python train.py --n_layer=12 --d_model=128 --n_experts=48 --experts_per_token=2 --d_expert=64 --d_shared_expert=64 --activation="swiglu" --moe_layers=[1, 2, 3, 4, 5, 6, 7, 8, 9, 10, 11] --n_empty_slots=6 --router_score="softmax" --normalize_top_k=false --routed_scale=1.0 --balance_loss=0.00563 --balance_bias=false --init_std_router=0.00746 --lr_router=0.000844 --vocab_size=16347 --norm="layernorm" --norm_eps=1e-07 --tie_embeddings="early" --optimizer="adamw" --lr=0.0025 --beta1=0.95 --beta2=0.99 --grad_clip=0.5 --batch_tokens=65536 --seq_len=512 --train_tokens=280600000 --steps=4282 --dataset="wikipedia_en"
Below are experts of layer 6 (counted from 0) of a mixture-of-experts language model. Rows are named router (the router's row for the expert), down (a neuron's output weights, with its number) and show model dimensions 0-127. Each number is 128 + 24 x the weight over its row's rms, rounded and kept within 0 to 255. Numbers have three digits each.
After each expert's rows: "comes before" lists some tokens at least twice as common just after its tokens as in all text. This comes from a sample of Wikipedia text that the model never trained on. Tokens count by the router's weight.

# expert 44
router:191096099146137122147094122111123100156147160106167121162120110140138120127121117120100160095130107162116097095121113105138157159109101120103090109133118164163131088096093148125108098167114100124115133133097118116140116159070146134154124157154134142157110152136144090169104189117131145125139129118105114142165153127131161105132148104117155133122181102100123083114162119098112113114116
down0:098112172113122114157119080112153139138130109093168178080108126163147130140151165101150146138120120115122144138104160135104126122159084075130143163122124172133125088127090167104145128126121151125158114166150140122160139119138146126094121102145115109131090129101080122125135131111117137151108106101145133163124130124198115133090119116147099116146108172111169127148131139093092167110142
down1:124154115084108091119131138156119109179087110122099079123129166106115176121133143122148125158117138134120147135107154132146094114119148156117150148138138093161160104144156116099142121140137148114122110125139124147110140079123088138128092112135150085104119122095064153144116120162133093136127145143119132161109100153143174130069109119085126116146123178118156129139161156105117153139182
down2:119160142111158121155109166092138160156116132119102118103124111140142132112114083163104119136125115119146156079140186174116103122126111131148133180180100156083097113082164103090094122125091114120128111131117116132128124140145110151146156134119097147117137141119140136098151118112094126128102160113145174179151148135147146151173157131125138102130134126132101101123116141088065107145112
down3:116166096109129117142147138149120095143102120113113109115142134113085099123089113132148139125083119122114139150157137119151159123139120135118153134151164108149149115163107122098143113114099157132113143157092157084130097099148102123092090115134127135141081104106097152067147158153155155116098175153112145153084145147125154151129145087112144134124090179123152140147165123174172105119150
down4:105080139104108119121147130139145083115122110101135121124147120142164092112143149125150099130135139143094124146145089171188109143154107106128142138115161165140147116114143110128074090107125147135117136119095152146129104142091145101147158122114151159160140136194145101112160130121093167113130117148115101080115112112144118085140101123172152152128084104124103185154131156118141138106156
comes before: "0", "9", " |", "8", "5", "6"

# expert 35
router:138169120143112168100126186101088173081161110140140163120118118144149116159110169178090139089150122107150117117106129108152132132159157112134141092147129089126074111097140115139121151133143128113139146112143109088177100158093122137176110068106165115106129136136118139147151120146125136154157117110131103130128121100138075122145136108123123155124149117134124120145095093146131153103098
down0:110137138114184123144131147153088161127124137151122094124101107116131140100108145109117079140181096137116152143117154077171128108124171104085146091133151139151163123127149125113152129137080097157149120145117117165117156095129109112104135147149155116136109108135113111136107133168127122039125148141130098095103107120141122144072128124151125098115163158135156142130144153108164132133138
down1:097102143125116115119144159165148107120141162137112114181110168136166142095128137144142131171160134179124181098098167114118171132130139133153125157144136096110115134116131110114097137118102133152165157163129111108140148119092148108164102112139134163136111141074139157111135134081145098112118118076109133111116158127111115107149148159133106077147140144106136146102152116115095124078091
down2:093150160142122116090175142134161127134126136141135081126119079118150138090125128108136132181134162114114124137093133135143122145114185149118146123101141145128162173117145088129107079086141172107109137162101149101128156115119076103134138127131105104132105135118189128125129120151120082159092081123124145158163109106114113133148133097137100101106122125121114160135146131136179141153152
down3:170135145134136140127130114126146112119124129139115147124115115106128127068122104149117133118112130063165122137125094086108088125116148144166114143128098071103107155142126123091124108151138142183130148114127148138134121137133143126099132093165098129125150090093176139131108092130141137145142151128118156137124155130171154153153110182099176141070115081161105152147134139103159140121086
down4:113140150117123112122134121166096100139090133127112146152110115164174101111106160109122083118136125167151171115118137175165101142121122114093148179104120112089124120108143134137156113122111136150099127136126180096101161117112117134161097102143132122143128110167172140124124113146112153120136110136127062153124173132109113116120106155160172081130163107114100118078123146134093142132168
comes before: " |", " |\n", " (", ",", " in", "\n"

# expert 26
router:184132132082116150094120151130126156060123113099143127147113119109156118139107162149096123118122154103126138154128169188157145121140148136136103119114120070130124128102143124113142163110147129159114096138116161162158140086159163159144141077120163125111101146141095147144139114133115125143143111154175142114108127099158080105133124134146137095135104100164113151111092094113128155103138
down0:175116133165118158137104101109129124103174129114141124129117176142131112161106173145106173139105151086171089147097134149124117138102137122098180151154143141161116142123067133110108128129134159122153130149186097125099128123070118072128087133135105129130152130138139126112122160117108113137102157145106111097118139102113129108123135124107081119154131156090140116157163100142132106156135
down1:136135095152134156126108151090102141106141122157168150156114105097086136162115141145154163135116154111123126107083130114144142138173117131133128159116092147121115126118126154085160146143150118148150160131154116119138170165102127099157119092127178098117126151121144112112118119101105182122127140145092146128153131062099141143086112162152123149136103113111088164083146132154112104094088
down2:115090149097130127096145127155161122118121160142102171138173117146132144140105135129145120143154159119133164162149130142170153135072098115060118082152125133163112092188104136134172110126113100100098105103100174115118121131160114114128139124143112126111097115123146131117155136111107095127121174142101136149141107147117168158129118129128121093082113137104099138107154132170134141092153
down3:103151101129119103151167150116142143115109180115116136092110143129121118140135118106105093151121092085148131173168123072122100151127144134153126129145132175120120162119111151114097161096112132137168136095106141151116116140162129123141165098117147099096099116133181166100110165098108124133114141129124118141144112117127175142088132171107127161149122090129146111099127112118114192124078
down4:094162103138112127119117133138086091128122148103152134113122117139143083102144076102138191167149155157113112093122150103151095102148137124122177092102147155114142105156160148155139093164132120152110136162117090136113130193128125147134124139119100145104152138121162114118122151136128098131118149115141076086139153150107155119109101106088113100104137171143152131115138117162152123148105
comes before: " ", " (", ":", " of", ")\n", "^{"

# expert 1
router:163068110112129086169110122118114116157156100133078104155160107140137144126102103131152103105114111129177094091164143145122144161095154132134139094122106137137173123173106151143107122108143140128171119089121108140135165132122119106170117104154174122159159113147094133142138109099158148137100107119153112116114116142110099104092132111092129155094122135133168130136146134108152163132080
down0:118131137098146133112144183113096128131128128136123138121082147117072146139115164159135157139133115158161151133141090138125158162126116094119126087101112119145128163136121101135117137128141115137130136098095143161104135117125188128075123119136137074102139188113126125113169121097135101122130133161149129133120108118128125177111153097193102169185132088109118094115130116130102091133128
down1:099135130119146134174117118122126114167123139097121174086146115133092114104160096126114076132119133133136138191138116121154165138144138109052103149153139121122120191076111123137152138118139131125113164115115134096153114147096082110110193142115144145130099110138168156147139091146142082130110128142120122120132160153131144125140105131140084112136131141147168087137102133114102136123140
down2:128107153112111135135103127113144115124129106148116132098111126143101138123154119163103102101138118102148114158153136140156101129165162129069143174099123132149110108114128098105126140121111162120155110182093138129134150134121116128130132115172104130105169122137073156125096054154186149143132126174170137142131172089114135125153141151123153152076102084139111129132098142155135147109108
down3:140129133175103103116081115113140154105171113113125143170115155123106156174127156083157145129117122144169102108139134125101111129186134130120109125173129147141098088129123131119114142135158146103138111111127151101088162131086181114122104143135116175133100107119134112165178137122126115143154162120145120127103114111158149124166112090086140105114149102139125148126085113098098153131079
down4:118138113139137129082134162171141127121103131145126156171108128117104118101124110139106125117155080135121111133117149132121133132156155159108110135164147129152149122083191099106083151169126157142156135157139145117148120131140148153109110109111137133143109139086151112147100114166114097101118133131167125100183106133167150123162131093136097110127153141101056098111111159084110131113085
comes before: " and", " ", " which", " but", " who", " where"

# expert 40
router:104151140121073110156094153117173110131148107147108122134149114153158116129108114096134093148113093124136118110142078121134141145123135172152132120109146105114142139128091090150151110092089107085162137118134114126088132169147114100130153122115092126092119162139171153108177071135151114176146118110152135097137127157086163104138132154151103127129113133117149109115113171099125126165105
down0:129106165131144144141147106164099103156109153138158115103121131108156121118117102140100124126135111148119199096134113124135122080149156086114078161129118156132177127156105149056159119114151111125153140105124123149116160120125112127139140139162143106137136113158100130132153168138093114116086148133139087131110112112121077118147090090159119152093184118149152123105101128151141132107145
down1:130108126135194132128103097119161163109099123162132112140120132092111111142122141103130171156144188155124145116102124111138101145112135079163143082145089135122094104126161127139106142121127129096098155072130133112134111139128135089159116131135136121192103101083143087086118149095127115137128144102113109158146139147149118138117131126115115124175137174117176130177115142155116123136114
down2:091191159092113100124124154143117110149093123118109097127124143157180101092135122093129119123135106156145120128129113151152132084123134162165115147099173093118154120132086111144109109114138105119128126181121166134093122143132140158100108126117135104144118163164151140133172112147136102113136066113161165116165131149118129128141134148169089108109156130173092107117154102117147127101137
down3:144167150159111138110120117142153155144127131143117126101131108136133145141170150143105142144141107113120081113156096107146139110117101110146108113109134135077133122071120125113116157078104095110178096149127154132137179118127132123137134137080138123119130104110114151161127124121144124177150194130141153089133142179132120161135127108118126073110049122145128098150119159141125112167116
down4:101129113083092110136090138113095136092113129098108144155113133121132111128127075103137128149181109123109156154085128153128111082170179132179116138100139104100139146150157147181130117153150121159142142143120109148103100138094145138131147114088133157077146133147131114148127116147129071143136108153129160107146125149120108155171108142171115109150152147153108142115105127130159116171118
comes before: " be", " the", " have", " not", " make", " a"

# expert 21
router:120092134156142106118184152136119125127099153107121130154137113147125091106147138097083153118196121110145137150117086175118149154111102119114107116146145156122143114143126110125082163154118123169149117130108151085080155158160128132125097153164111155159129095160114166138142130099164085086119085164125134121153139134114168149144130099133149142099102108095096133136135127107115116132147
down0:101125093110167115160079087147113097114157158173143154093099181098138148153056132089126118137106132149127126132141163099129126097140139160141153146141118108110192096093179090135134122121129153134161126126120114135140102116120105107164156152099133126132158121107146094141106169146107117105120127124140108091115164134127128122111119119176130109107146137164116118153150108155131112126105
down1:112104143138143107137150082128152087141101153173109109106130150103159102110109104125129143097156105113135144101109146148143169104131116154108119134095162105173105122137122145152137103136125116115123098113130152171125157163119130157109103198182130140182142118165123124151096144094161106114142115139125132107116108111076106100162120153125125159114133080075162145137110153138149143121145
down2:135093161118153120143171136129134144137119093071164159185116098109140143141143116089128122105118155112166109116144113123155125169130144113109114090099126110121118082118095163132140143155105110143155075102099101108102163141133150142143114132118144131130101121140135102128111081140132095159119140161153136153163124142063126143172165157123121134132152097179122121092111142168133123111155
down3:122147113126088075179128176112113106168142143160142102107087137106111119127199135127151118104150124143130143135120164158132138094082130116089157110151101111132136164122111130129155126142138123110163121122147145123124130117107169129096114066080161099124146097121117129101124132126128153133147141159124090151098121131150129187108148092096169159151121137141145111123129094143154135130092
down4:149133113098146149113084148129127121131138155174122103097111157126159138120072163115137160143144119147132180113126134113124159073171129110108151127142103091098169118084145117130087128090100157129156125089111127118147081128132156129151153135116108114095150143076164099113146145139095106137130129096150139112116135149102095140134124135170114106104178109169097130121164143133105128132151
comes before: "9", "8", "0", "7", "6", "5"

# expert 11
router:085148162125091145165194147158114098080133105134130114130151113107121127146093121134132086131119152126125109107146134106125129124119112158093151191114132123086076128158101130139143122099129141139120170116098113140123101123125139087162152126099143077101110152170177139089118164104121124144087115140137142147148117173115109150118135111146152091109149150136128140128134154153150139101169
down0:143127090108130179183123126129101126129142129125111120165160076130130141102129116110149117119124115117131122120122089138077127149107116154096157139115185127131146171132145186148144131107126129163117168139124145142161086141095152099131110146116156100146124105140194090116156138127115152140088141116057066116126143115126104151138147099118124140125126079130149118128140121147108119111153
down1:122111146120122129140124150111153127116150129115138119140108133157173137124129135094170152080120146134117128109110110114062093158079103171108113129139124144131161131094099160178119103115110106161117130126124084164129131116105119142136127139153116126100147170132130110114156123147124130107101142131079141148187143166148131109068134088146126118132187164143073165115151124129112094130129
down2:140129117118127199096162118179136162099147148127146137142142133131124138137132113165155129146118125125101118155162145129185116103169153131129151116122076101135125162099142142131107082145131143169119155116097153119134106086115116107099064126138147126116144131101139100113162123093085127133162140149125120092120139097156081145095141134124147105081163114152129088157138115112137095134150
down3:116126090125117102187096168152150089126089162107117098142103132169126138147131125136127121169143121129102119180139118181115137127130113137137091128105151102099156155160110129139108118133158107131116149148094178125118169082119157121132123085095103093154106109176087112150113137130123153157144096116105121131130132119135116156177136147112125121143101123135121121134070136179092141138124
down4:068120136122161140113109164172124134146131138138157110110121138124129149116112153095087146168131118100102143125131149117160172111182143140099152114134073163107164126146084148101089156106155116166112102117108131128170132101171099109148176138110135107099159166134140094146125115112078112121133114147131133113084155140138121132163091164136109127109094140133120137152111153123094130141137
comes before: " the", " a", " his", " their", " her", " its"

# expert 32
router:147099188134127107120162085144121134103168140099150142138135118125128109146120129119123136092149095102148155170172081178169093126103158115140100118159140109115156104114160149110116168152107124117154097135089185139134138144132111158156161157153121097152162092131136125107108123136120156090150129156138093129117146104134161123157127135157143156122096105124082152140092103104114131133124
down0:097119078100087105119129100104139133136151141116100127124151141101131114108122121109087117088130138163123104106130109109131182159150091133132129156129102172124152140144151154098101156158110117133144110137148110160130140147171159116136124164159114120110116088165134128092095126134122103202156158135123180141095120164111126114100142108138176167109130133140095138149133141079128087128123
down1:142145151116163125117144123143204139139138113126117121141111137139136055138166129099154085094146146115143106127146165132122086140109085107109139138139111149102123135132120132119134122142121151132121146143146173060167100088093110115136138110117109125157140119145164146133132126124115123144113123109130092155152078134099163116122099153114129115126147121102158083138148124173093183107175
down2:186148148136128137135128132142145101135152094121147154173093101121118131161118133127176125120117092118104173146113111130149086126119125169137127135140163137132095138169138121093076132119130130118137120121094103111112118155109121089163169115133103164128145108142090181092115122099171133129096115148170114151149084113126107094163154126120139113141141043121110109137141135107145131117137
down3:123100124176147147181121128095090105149103154101097135107094120164145169091128123112151150109123137164109117119095118094137151151097144140141168122133116120130084074117073132131107130106137116129140131149115126106156128157113134121127103149131105122113121121144083123104158175121154117107130183116120165086200135138117178111140125116108141144144175116101125133115110120149167132132111
down4:178104118149124138136078138128103131129141115114106128130119112151099148153141146124160113127119151177145151122101091118132124130104128147135139107095148130118060117124120119095131124108131172110169116140135114097128121155106120130161115123129126118150087129137106158133167173116161130109147124141123135170205154156125095107133122116080121119128146128143122071055121157171148156089126
comes before: "0", " ", ",", "–", " |", "9"